From a checkpoint of a small mixture-of-experts model trained on Wikipedia: 13 layers, 6 picks a token.
Below are experts of layer 9 (counted from 0) of a mixture-of-experts language model. Rows are named router (the router's row for the expert), gate (a neuron's input weights, with its number), up (a neuron's input weights, with its number), down (a neuron's output weights, with its number) and show model dimensions 0-95. Each number is 128 + 24 x the weight over its row's rms, rounded and kept within 0 to 255. Numbers have three digits each.
After each expert's rows: "gets" lists some tokens that make up at least twice as much of what it gets as of all text; "comes before" lists some tokens at least twice as common just after its tokens as in all text. This comes from a sample of Wikipedia text that the model never trained on. Tokens count by the router's weight.

# expert 4
router:126135110140169090101174127118156133113114124133135097186124137120105114158140149098152064140153106154147121081109120151087114114136105161129154128157129102087118137129152123120137086116173101115153102115156141153099120132155159094180144168135116126116138142118117123107130130172125163140
gate3:130131103137154136154113148158129106092113106092118163128129164147115141079141101144144102139163111117123104094104107132125149078149117190117148174129109133137134150166126092139161161150160162153118085131169128113193151117152131142151135145156159124102099152119119143098113146132124132131
up3:179105112137138124081105164138153127107134181134058117141145158143137125106138113137150104123138121143131146134113114150131153130124123124137193138123128105107133150154086143130170115178111152141132104148125100160104135162132105094129129178103159097116122128130084093121113111129170117090
down3:149129135133112142136161154123074171109148136138128125101144140149132137146083143098100123090115125130146102165133166105095150115136158132101103117160114133068145109101112126104122152112150098186097085116138125128103107135135143101068144131135121131159158139097195122123128147131131151115
gate4:113108099103144080144140116128125140112090073125114088137122143120120109108118114128131108113159126103147142052126110142147097086187105134111135130123118123130107140146130114106141153077152151140101143151158128146110172112153118131161159138120093110106149137170109173098091167118142126129
up4:112182156109128149111130135112112124155133092111154119190092155157108141141160088121098113132156128152158088098126114152140153172163121100129152097107100119165115108116129159143104149120113107155144083141166109162183118139160124106132127125135104126130131175156146102153111115114126124106
down4:112132115134119113149117117111106114088101161128129230137133105119132141124142122130131163114112112105161143108161117153148158101116156155151143126105194095144146130125188079119129131125101126143158105143124110139150130144117144140119118057145149146133157106162101126142145123146128129126
gets: "\n", "\n\n", "1", "2", " ", " | "
comes before: "-", "–", "1", "2", "\n", "- "

# expert 32
router:119096147126135102132166127085161155122095143098116136160118148118141119189142073114132098109131117144159121128114121128063134109130157116092150144095146114144122129103157096166132107129100122118146095122120177113094096132152107138153107152124140128113141098148158141103097139157101188128
gate2:094141114122169107142124108120166186122146137134163109177121106172143115154126092088128125114143125132122166076099079158119078146153124156126135128120107121121096104127136134135136129142104128105133112129157104139142124175132152117108100130175176107080126160118130149125151115144105164153
up2:154111112141131113146111112134126138158154159144156144160145111133140107160107096097147128120124140144099129082122114158120111118092206115112143146135143104161145134201124165104167115150117163120145144130136137148113140129116129130115128144104088210106144145130148135125137124129156155175
down2:116122154142092137178127139110129135098132149157106103149136143114116114120151137111110139138114136151152094180075129115113147147183099166154139087142157114112131156067165135132134137143104174120135155093117078129146149125109135140124150139122160156137166172145128094106159111114096127143
gate3:113088142123121118138166115101143167111149125120127137164081131117123120101106098124103133097101127113064086122136120055157125121125153157130117108094152158139133116125130132105134117158122086091141128113109123112098142128116079134181142131115107094159155178128116105122160120154115163126
up3:138120140152129160118098134154146125129132150123184156128164148136115123103124125109053123093118115128166117108146129112109150139157058114104114121108100161131093121111089177134124134122117116159152131172141093130119115150138117142124133140183087075132087109150126096122131137129144139143
down3:127117087119084128152094146144112139125114117109098116119167185149124112127126132113164126171117136164183154144113145134126148129164161115106135149130168128098095122137123081083180102151138121161149145141098146144162153112136131080144139118108134138177141126147156097113134133116134100091
gets: " | ", " |", "0", " |  |", " re", " |  |  |"
comes before: "\n", " | ", " |", "1", ".", " |  |"

# expert 14
router:123125150152173114074143111095137134113072110106144153178126124140122116172118134076108074118149123166123098117081135088111106107156131140135134137083109121128092141124140109153107134104127093125141149087145141137097134093126108143150124145135141084107106143127123124122124107141154188122
gate3:125102134128161154108110102088160114098126145117126122092140121105144114162148148130141103135113149107096102129119116165159115089121136146163100125114156137173140126134101110122135127126199121108068125146111128104149123123093094149139152191160139124167142122136086147114135069127121161125
up3:106159119117155155144090138095168095104110139139090152120088115120142105194159130128160117158144119139131121123122140151158144113132134138135113129120122144111117117128109125161130159135155108125110143131102129100120107158079086189101152182133083130129126094128123172094139112088111118088
down3:141131129157106131099138144116116152126133139143082144076141207134126142110153134104117110117092112146064117093127169135121151116153153128114118115135120143149128115104146086119110096112106117111153163111153104127122131119175117164139145121175104113185135078100131116116130147134099119161
gate4:123140125140143113117110122095120114143064113126104181128095177129139138093122109132124126143097149135152168088114127106092121098101164171147111117133112119140084133125155137127125153147169114092098117138105115090166165148089086149153158131129131141125131129124116149152100104074094149129
up4:136177146137133123143101116102156121125080098137106116143106088124127107080109111120103140125110132100154154112154117170105081118088144099155138117121133144119103162153141122110099160114159112131127122130110118082143122147109098117158051124149171127136124144095137111150136086146099166111
down4:117098124141122122094118145156115102083130100157158156092162131149088113104106189142130131094154151101124166140112150113137122123155119105169139116120173113160100113142164134136109166096121162186137102107123125122096149127123100110124133130154175125127115157133110153144134124115083101093
gets: " | ", "\n", " ", ", ", "| ", " ("
comes before: "1", "2", "| ", "0", "3", "|"

# expert 23
router:145121152155136139124108069151126139123106124127159101157107125121138138178157120094110082122133152145160108109111172119100100084129135142155136134107152113149111161136128136163131096132125098111146148107158173175116122116151163143126155118121154095117149115109139152089065100124159169132
gate2:106168121098124149107117103188116116143106139136134129099133154131137131089104082127143129130140135095135134148112122144106109140205149171149157112134117129150160104100113116139133066119098156139132089119128168153179104139121116155116138120119177104103135111121151174104105125141134143155
up2:138161110131162134073134136083117124152163155145147149089148131104130111114120169128123139134165132176167145141142109166141111140138104148123127121125147128120200120161109160183114172131145093095135138082136123120144107158125143116131133106136159152143101142168109121122117106179141109124
down2:134157139165126073149148137082125113111160112118121133082171152126104123135125100114144121089121115135152135160099125140163119112147090162122140125123126161171155139137114116191143095130115135075105134114155150123136106106093140142133152129111125124127125113150188112143111124095154083078
gate3:128109114148137136110124124157122118133064136114158137075092120096139152176127159068123146113163120109098107114119084128089067112107173147132135116077148142122106124152102147166158130118114108114158130117117113149177131160159121111135152120150142123130132119120109140121083149130108147132
up3:139147145104149105109083112166150135097120117128128072131117160108098107101152119102167154071145168099130106164098140132146130162136137152082102101113138188124109106119177144168153116120149143133133126121117113132091132157125129124130153140107113135128087077142136112140148122167145130109
down3:113107177132141096114104148154162129154139133123160150115104137151113179123106115100086171142111160120104128125155157119094150103107120143146107139102135152130111110154121110103152096121107150117151117145139098141151097177051142123123147148150115130135125090123097150101086159162099129100
gets: "–", " ", " | ", " on", " N", ", "
comes before: "1", "2", "0", "3", " ", "4"

# expert 31
router:108119119143179085128127082111148109088097155098144175127119131142123076168135115085135054112136102143125106102096150156093102124117125119113127139138167127113129135143143091145126122127117104114150140081162163148127143106138144155120126120134102107102097105118155102146123125151101167102
gate3:139097154111141086142128143148156130134187134103133101111115137111118138140114087095121112130155070126129124074140121164113137083127120128138124120127142134119144195141101095062156127134141127128142131155149138132145156147084131170129136165150178134126139111147162126148149082149123128148
up3:099134149164132155117122113077159178098111101122100144140107143138164107148142138139134137142088130117142151152129128110159112143143153140147129156162093160163100138093092096113119138116109128120126104102084139150137114167140098162167132062105116096117127086114121171104131127104138096130
down3:172154099125064098153136097109126088136110107159085110070116149120108141136188112142117138177098152154126139102126122175122133115143121107102123129139138115129096111158119078103141103116129136114132137186150114114138094143166135115115120120116155133125105113098121107092138152137144132157
gate4:114065132150162118126145134135116136135113143112109147168133120143139123186138147077151115138083097156092155150098142154125111123127095129086143153093179118132123095130120101105116135102156150114129109103137136119175134131159143131141151113155150180120133117157150160114098078156149133116
up4:104159122121104120129133131149179140122156146192133122123110149104129150102132116147138131142141101121133152129166152144155108112149123096147175123124084117119128078154170170142128136086164099120111122138147118124100129117091123148123155079133135171149092130121088105084132142115182104146
down4:123124142159149185095119133119139141142104119159112143106094120113113139125130144138143116122152138118139154155162111105107180128107121129166154131129157169136156156084114057143116130113129134112117119108125125159161111096149076135078138093094119144116175107116080141146154095158143126139
gets: ".", "2", " | ", "0", "6", "3"
comes before: " | ", ".", "0", "1", ",", "–"

# expert 21
router:144103118149118122144150070112147166116117134131146123170156148127118137162166111107123096104090101120126128105095149119104091111166132143137125114067121123109110142151121113170145100110153127070124080108116180099094123118150121113118138172113135159095117121149136112130116113107113175106
gate3:095176104178133102135132098161129123127112143127161162118145160151146161119198119105133147124118096111137119095139136141116129099154136123148100149094076132135120134152108077151112118133147162118104102135105119140090148110108103126112124102134123147117141150151139087141116067092127134175
up3:100132102097164125182162117155135162109151126147138178141114171152173131127149129083142164142109122133142143087100167168147131140111174123154131130147104096133121133134137115144103082141120128115133093120122144137098057092136121125087125122123136122132146170137140133106112089158143118136
down3:145119161131136163163096113122145179132106126103115135160124103136162165111068156165139137136125146152092179155102096093138125098157150166120137116153138116153118125110090146107115149109136124137155138129068137087093151137080112117137120137124110128137139163134136147127081133116167134116
gate4:124130141100128139144131116180129154149102154130139137115156107133132187157147134140183155143123126155111129124111136072132120100148118087149135140114109148124128108140109097165133121085195088086133127135152160123076136125138151108062136134144137123149152113135131116161149095151105147127
up4:124140114108116152114119140145140121108130076065121139140126144141118090098115151151131134110147158108123104120088130096177079136128131083139113112129136142132142131114105081158129119161121181126136137114123125123117124179110101132164136102155058128126124099148095108098174135101104094140
down4:157138138119127171136160118137149169123132121157128126107064129130112087115111119102141139140145080138147094128104123135154132141124157155121185143140120084094151139115179154159099091116184156113158118112133109166183157162130127145093087125135107118125138101145146131148127149129126125131
gets: ") |", "\"", "\n", " |  |", " |", ")"
comes before: "\n", " |", " ", " | ", "| ", " |  |"

# expert 54
router:128091132113168114139127145146128106137092087127156118112158151135134153125137096098083095089109088150150120120093125113117082125138160165133090159123098113118105172089152105152159112153111072123150101109125147137103127111121121129137136127121090094115090084138139148117112124149166159145
gate3:102133106120149113149138141087153080134128124144112112139141138164115156151121147062099115133094085103151147101102142119145094139099126172127118133152116132162143150112098101113131148163118131124134113118107153113125188148098160097123129156175117123115113134115174096139136091082123146167
up3:085158098100120151104144139128098095136084140129142147132168149128112143119111107127136123105123163143147124094136133139147141127108122138141099110156136143125141094074122131162164180182116122122115096100090190122125126115148153140136118134182087118163138125113162134182152156154125130115
down3:168144184128123150074136131140157138115129142118114101161192117160140135153106117108121135160136120120136139110117127141114111116132132157175143100108143100122150110093081100158138138120113164101133135118129157099132084155113107092160103112155144148145137135142170099147122117090101083168
gate4:148096136116168070116112134141124122171156107183141132102133101104142115127113109141100131134128123118156086132098087135111115104159125162118133132121078111131132107147149131131151138134111156105109119120129095139176107091146127176062133121100090128108083119147138143149129087089106148135
up4:101147100168113143153151164129130108082141127104164148135113126131102132124120102140137139139122079111118167147101159147141135140132115141120130071108111136156126122127153143157093152106137149122131097129111106112167138149113181130158130103093111096147170154154165058125097119094124135087
down4:145148097096132131111149143115107151120162089090150148120166151124124151094145151110101118113118115171119110128178125083142167135122094084142127098141089131177132114162124111109150135129182098073130109151114147138170114107129106141162133106122087120081115124123153140143106139107126136105
gets: "\n", "v", ", ", "av", "iv", "om"
comes before: "2", "1", "ing", "| ", "ed", "ation"

# expert 1
router:097138083135127108155137116116106156092119131117145117186127126128106135139141126132130064114142147134159108103090176108124101068139142128134145143109165148105123168172128079160135115127151144085144088087119153150093118144137141149145163150131114112111125119107095160113126124154129148097
gate3:141183099126124154120107157113121143135083058136161122135138163131127147137156142192090120107100139135107138140139130123127145110147136102111137154132110106111107153134144070134135094166118140138136146151166127132129114114105136144112151118129173211128110146102121084139150128124113151118
up3:096192126148147163143075106140112138170059083143138132172158158117134124164161148160125126131111138112132119133082133102147191111112148122115126149157113123146122128124127084147156146159138153170110117137116131144089120109154164132136146101144125162142134141111129121147100134129120142118
down3:117110132115073109087131167098136103122133139133113103101134120172092140145129131167124145144135148070094131108149120191104109101145120090147102130117134114117148139129140088133132105129105112134175119134151109144126139170085159128143136105161121187140085126091146094134105127102151134117
gate4:134113126118147092133105188138127140119111151109147196138127150110117142140148117094125114126144131153136120167171127072140125121135115078106143118069154161113110118093130106104115100129133132150124087148101123146133161149076069130166108140128152116078144135136156117135112129108127138115
up4:127097120145121132132105106097107199115132147145060117136137123121151111083104106116118145109137116156147149110084116113117117157151159137132158149079091127097147163160112127122128158111131174063163173151131131141106132151146124097121098133122160133166107154111120119121144125133144113124
down4:166102160139120137145118103145154139135093167132152123116131195139141154117134118130113133154176153132129106128168140113109149138131180067096128113118127091121113121117183136100129150157115155084136143107113094164118130120092104107149105137172134145132133128138156138071154118163128142120
gets: " |", "-", "|", ",", ":", ";"
comes before: "\n", "\n\n", " The", " Best", " A", " C"

# expert 7
router:153093137125155091113132096133178153134129122119153135157104127109125126118127138085125069149099114166126139116067105159125116099145093133107146160120151096080140133117140115121155124089121139125127134089125184136056141132117106129161165154127131125109115124114138125088122118151139169112
gate2:134150138132117139142128118159147150162132148158133114102134152094110170122137125101099117080116136136142132146119115152109124106118125108059103104153088099130138157129140126127139132140074138157107154121130118165095164118083129129138150095134162128127169120205118140150088112101112143174
up2:129127145137143122157116119149145126145171134186126126149121121126112149148142124098157105124110144136156130106107142133122105125127126121054115125138140124116125217133125148127116109211109140166110115110155138132139120175151115124125156114102115184141089150101117144173139122131108144111
down2:116144120113180057137124119194120136128103143128131139102194104124139144099094130110147100148175120105094105151116111159107105148111118092130096124131112140107154153140169059109131146096123121159137141146114110132113116095114137131117117117155117121132143136103138132163135162102143100124
gate3:134152128124174120125149087175162136116105108123122118109127116088074122133123127173128084139138144134082115108074106150139130121143127108126128134107169113087140122149113130098114141156075097128154153179126135134094140118076140122148118127164120108128123085134128153140129110125155117067
up3:145128136148129143103166162129093128158129125157128119094176147124172149139138197110127113147120111144158130119119160145126148143158156126121108121105099153190141117170152128127179126154120152113098128126141116081180125118106134131093115107137074171121095140149105116133121144113101153129
down3:108064129111084149145125147139138151099123116116144145119085171126120132146134144149109144148149098134149149114074098162124143142153129144138167124155190090091109126109116138106102157172130110100162130147110116148130170126101150135161126074123131111148128107112153141149116130095147119087
gets: "\n", "\n\n", ")", "==", "===", " =="
comes before: "\n", "-", "\n\n", ":", "- ", ": "

# expert 47
router:100108097140138109098143144129131176090103125108136156134145134102138137160172145119082079132159106157148128112097169103100147122142106134124137137137174093118111113094147127143084096125124067115089099124132159130106103134132159163142156153122116096112120091107105136115126123134116176105
gate2:158110110127130102130129095113087153111141148092102138119120096132169168162166113103110104130139127120128134131138154125155133121151120143155181144088166146095158136155123140175138091121138112106077139117112141091129136096070145137117134129124126107077162135162100153141106160157157132104
up2:097062135151118151106128127131103097127119141122120125071127096109189140162150144134091129137139123102132128144163105112114136124170127116096146159143135112098123138106144112173161120139150091128117156094113168096155157131094126136115116137149115148153128152158128139180093172140121121085
down2:163102150173102139169126093139134117146115124093109142178132099127153116108126120162137158159127151122144141161144159116129155142120114144149134119103153141141093124147149160144200127096148149130132127122102110148154121070100120128119124140133129117125155160141120161152047138146164131100
gate3:127102125101141070124130126128147109135131162109183116126118147137151122161131189097121118103123136131124143144146140167129160155147164110107151145086134138134120135101131138149104121115163089111173084104126127123161127106126117074163118130147174101096120187106097135094134119118092117123
up3:103150113176104172148109118113096127132126106154094124147116129127077120128119127139159114142124139091100125156101118112125095133117063125154135149143118102114134095197106088135154163112086154138119146117167151123113138143108165130108129186110117131111122117129151135169129121121187130119
down3:112068172106173135133144150137170096101122138163133129161145099123127098115135136153121147149105128094104068122163099107127097086092143155105108123097112130102140131133126111114159129126116174138134129119121118137140105127115123130107106079132119112133127085086100134093113090129096177146
gets: "1", "2", "3", "0", "4", "-"
comes before: ".", "–", "th", ",", " | ", " |"

# expert 46
router:133122088169138095149150055147170118123107135136130124123138130106146089124115110120155090092124118171165120099079184110132089095123166161109149123113166122107111167166130091135144104134119131128111097119134136140130103128149151119118101146124090096127094140144127137125138103145105162122
gate4:114146107114159064127116111123136127114105110137125121145144136103124118145113182129131124089096092163145173120125149118108097101135108129110100173113167100088119126080124091109166151108102112144136121154152125131103152131139142185117151141141097128133115138150098161087159114136141126074
up4:104145162131112181112120151167107079170161149108143122104116141172125156106134128129126139126162166091096123144133096116132161138137136158178151134133131154123140079122119108125132069137148148117107171145117136138095112144151093132166130109086141146126150126110164076150107127126118121152
down4:148183116169116121130126143114120081129113084111120135114143150109124123153104156113115153118142144140139112112084122118128076145093175097183167122091109117114126117142107155109134110163141096105111133152143192110145133091168129109135154116128151138086133111119152101140146144112097167148
gate5:110116136144152089111134134142123141122101117148177163106149094125108152133160130136137155121129135166131166131169116122091120115143145148145135117094154187125131141144105141147140157144135125152081093108120125142147101116154033141104124141137111108170141093123119081144174112128115122134
up5:123159160130140116184076128136118083155099138102141105117067147131152150150129108133159138112130166102110119110126105123142135105101175131126105140096147141137112138129149097116146104144119173130092123138109123113120120151096092137124135141089104117103133106125137102143034121146136132156
down5:191144113146114115144140099149159105094161138114102085183152139105115110094117124139113131115133141133156133121170112142160116149108126127116144125103149143093075124202119121121132117134141133107165134104124190160132103159131176154114163125163134129113132117121093136112124131102133099113
gets: ".", " The", " that", ").", "s.", ","
comes before: "\n\n", " The", "\n", " He", " In ", " In"

# expert 17
router:106096081128123120124137060101174149122115115123148114126149126104146136127177176096109089123141124136126119120080118131123135131112127140095117126114159090123112139127135116135126127109114073079124142093117142142094144117111090104147123148127138056152117106113110119120143096171140174108
gate2:145109103143135151157114106128175123136133130149138112062176109112137128108146117074105112135129125080155103116099128105153146115151110127124156139126144135123082125127154088137105107148137104168109117124112132123097110176107108109107149144125155132156111150107164123092102128117054141089
up2:168120119143148158166115133108140133148150086138125157161190074112175096111121137134143123118110115160150114125098115154167156129111115194138130113135136154104100093158138096095126137130102075139140123108139120121111115089133139101099094146154133121126127151137114084108126116088123112156
down2:114123145131103144133184144129101135112139129166114115115103124143108146108128115111172172120159126084123126153127116145135107133108073121138153101125140091140159156113104135141124121129146153131072139132141189105140142111148169113158128093096140123063130130136124131155125170177165150094
gate3:134112114151140121136117114120161127125149104142120126135150131110130142073144175104148106116089128134148125144129150154120146141157110127116128145191140124179111146128115170130117137130121148142135143132123125111123150099121191052169125126113180092158179145133099128131146127166121184131
up3:094093074111108128120156117123136079128137109118094147132102153144151138108152134125126121081122086128146093115146188136124154131138129160127143124090154151131081173156144080141131135114078142112180095145164130107151153144098151115136123147135139101136154103106138161156110155130134132137
down3:121166182117145116121136126117138130113105125150134077132109148138097139140115144144093170171137120170108147113125123124113132126149108122092104143142107137107156129134087185144142111115107149136128140131104183140145098133150106137123145142148068134131121122155130130107158179180177106079
gets: "\n\n", ")", "s", "ations", "es", "=="
comes before: ".", "==", "\n", " and", ",", "The"

# expert 5
router:090119110157159090093127127133149138105095100138145132144171145148136122180154165138104084103161115172161095093116106130118109074126125112135137099116149088084101116117120108157114115116146110130114114116109169141121141095158096140146152088133119143118109131118139148134123110163107180108
gate3:074129119117166122161124137111150108108134149099129153142133144122154114133155128146127131092163138086192137117127065114129113143120125109175164117129124081090122135126136140081122144150142185123071097114113131124133122101126107128118105124142081152115145155152149090155131157155120128139
up3:125158135197106133121147154102106113129140113091110125144115165132128126094111131101119143150135111114137129122137145146080125115112117143169094114131138116120118118093138137109134143137119107113140093133083128170062098100140127071134137145142138112136141138120188128140134122206124081109
down3:136133142102137182136132164143104098111127165139097130149105158113121159146098133080129117109159125122102135097114127140118115118092116111152126100144165111139122118134166099092099126127124115181063147131154128146157094082134152128144157141101117151070160130134118117150136128101118186135
gate4:121138158131106139119150143138183139156159120113098162164130163120166153124133151129073129134138146166123097139095117145096102085119135129113100103164085171104122118086130088122126150154127153122132160125119108136121112075131070134144145103118149142107144142112176134142127110151127169139
up4:109101125126081099145117112126111141087134123125140146126088085153161085114103106075098131142119158106102170156158136123133143132127085154142129146172150116115158124142107126135141102135130122119145126103145118147125143186082152166109090153113135087102130128129140090117122166100080118114
down4:129084129149102168138176114166118068154130159128137118155168119101142133097131105152127108166089143112169135095150158109124126139102157174132147138123112102145141141186128189131133119132104102141159119173134134122151112114175105097123156097160138113109133116129121132131124106105138120122
gets: "1", "2", " | ", "–", "| ", "0"
comes before: " | ", "2", "1", "8", "7", "6"

# expert 58
router:133139150119155081160134116134123138148128099144133136162120146085147117145131123135134063108126125109115122101119173122132100117101170112131130135128193133111088163140135076136147133150130107113127126105184150151106133122158131119129151142131106092128074069142102129098134100128088150157
gate3:142144136109156094131175144130125167141115168136144114118110087160159177156122171107119131131175134126124122104114181122155136103106131126125103089175131083156147148118136120152143136173137165110118148114133154127171174121091151135123142136150141122122133103149101082130122105176139152130
up3:139094123181117158087160116106133129159135112120118150101133155098105090134132142148167131150124133123140161140104163167134116150130140158083147136076092145097120098162138129143100155123096162124132097144137136115155115145158119120104096078154159159121177137135179114102128116099123124118
down3:080131117113099123109154122127114121143088097130150142147111138114141181114103140133149112166125140115123172136097148134132115164103106144113137100123153142171116139142142086122115093177106124101124071162111097156122145135150150093145153128119117093133134150120169152127093152057131153145
gate4:138123167107157095135103145106098137126087120150160134123179155146150088146136117098092113115116134119142112137117178111127079158119163125152109128164176127140120168144143136167161138145104120142136094158151123130154143096095158132090158107130084099172122101143110114141125096156140135127
up4:145082092074131135153136135165107114121133087147140170129177184132109127125107112143158083107139128106166135118159127122112112149110107137127126082134167153126123145108150118129104143143107112130169112105132151111150101119122131128101129134110127168139120109108092186074169141133159150139
down4:094077125078111148132122138145141114130142121144166130102160139138123127105117113131123119111101100116131073134151128128134114149147122098113134149160108138191136120113138103118133076104103156107154136117166129120086132097138126164064138123113131134127131131180119105046148129150153132140
gets: ".", "\n", "\n\n", "it", ").", "at"
comes before: "\n\n", " The", "| ", " He", "|", " In "

# expert 11
router:072111078131132120129141111105150155131116132130113117148127147134126115192130131116141097133164097144134116100098171148127090099140145145146132123128169108142091130115143105163130099115118130117120043129143146147133144134152153150144128105133106133106137110135118137122133116145103219098
gate5:162125159119118144112118139111154099140114144137178173131143146067144139133164106105084109127140166118132130115105183125144102130114130150097116142093125155112093152118186085185103158138151115125130126093145114139117156140090134081143148122146114124139123135148122116141122148175106141155
up5:124135121109132140087143162120146124164150152148166140078124140097139137096139147092067141173127140112108132121102173113133092130160141148124109126123140151099150125109121106156080168146153184124118097120110121124121158135138123146131137121137144143108133154188069085125111118119110148153
down5:156143133123147154171113145104142167133183136189122169167157132152087143174111136121124119122117132123152111107095150142114159118118118121089126116159115152153106134099112140131102134117155116136127149094121071136107091169105142140133139151149085129169141138122142126108140063128131107101
gate6:148093125067136107100163115112096155118110129159116091148135154132129141134148094122104107089119149115135111071110106110110146093154132155124107101109112130133098152178134103066121097094108180144122101164118149146140118080091145108149118103130110133153120130143118113133107139107120147153
up6:126188161111154093126098089113139170124112090132110156140128113128133117140149112118125135128113097158117097113120122117140141088129154108137123160141138089130096155142136135080085096083127171128138132174072151186141115138094143119102114124107117144180131141113103151114154104114126137134
down6:178105127121125115172076130095117086111113153122121103137130125176166124130113130144084125125053136099125134076111146095142123100141125131163141153137155125137167156141136051117120161128108156112157129128112124147099149124121174128101142154144143128127136118104133121152103116115148148122
gets: "1", "3", "0", "2", "4", "6"
comes before: " | ", "–", ".", " |", "; ", ","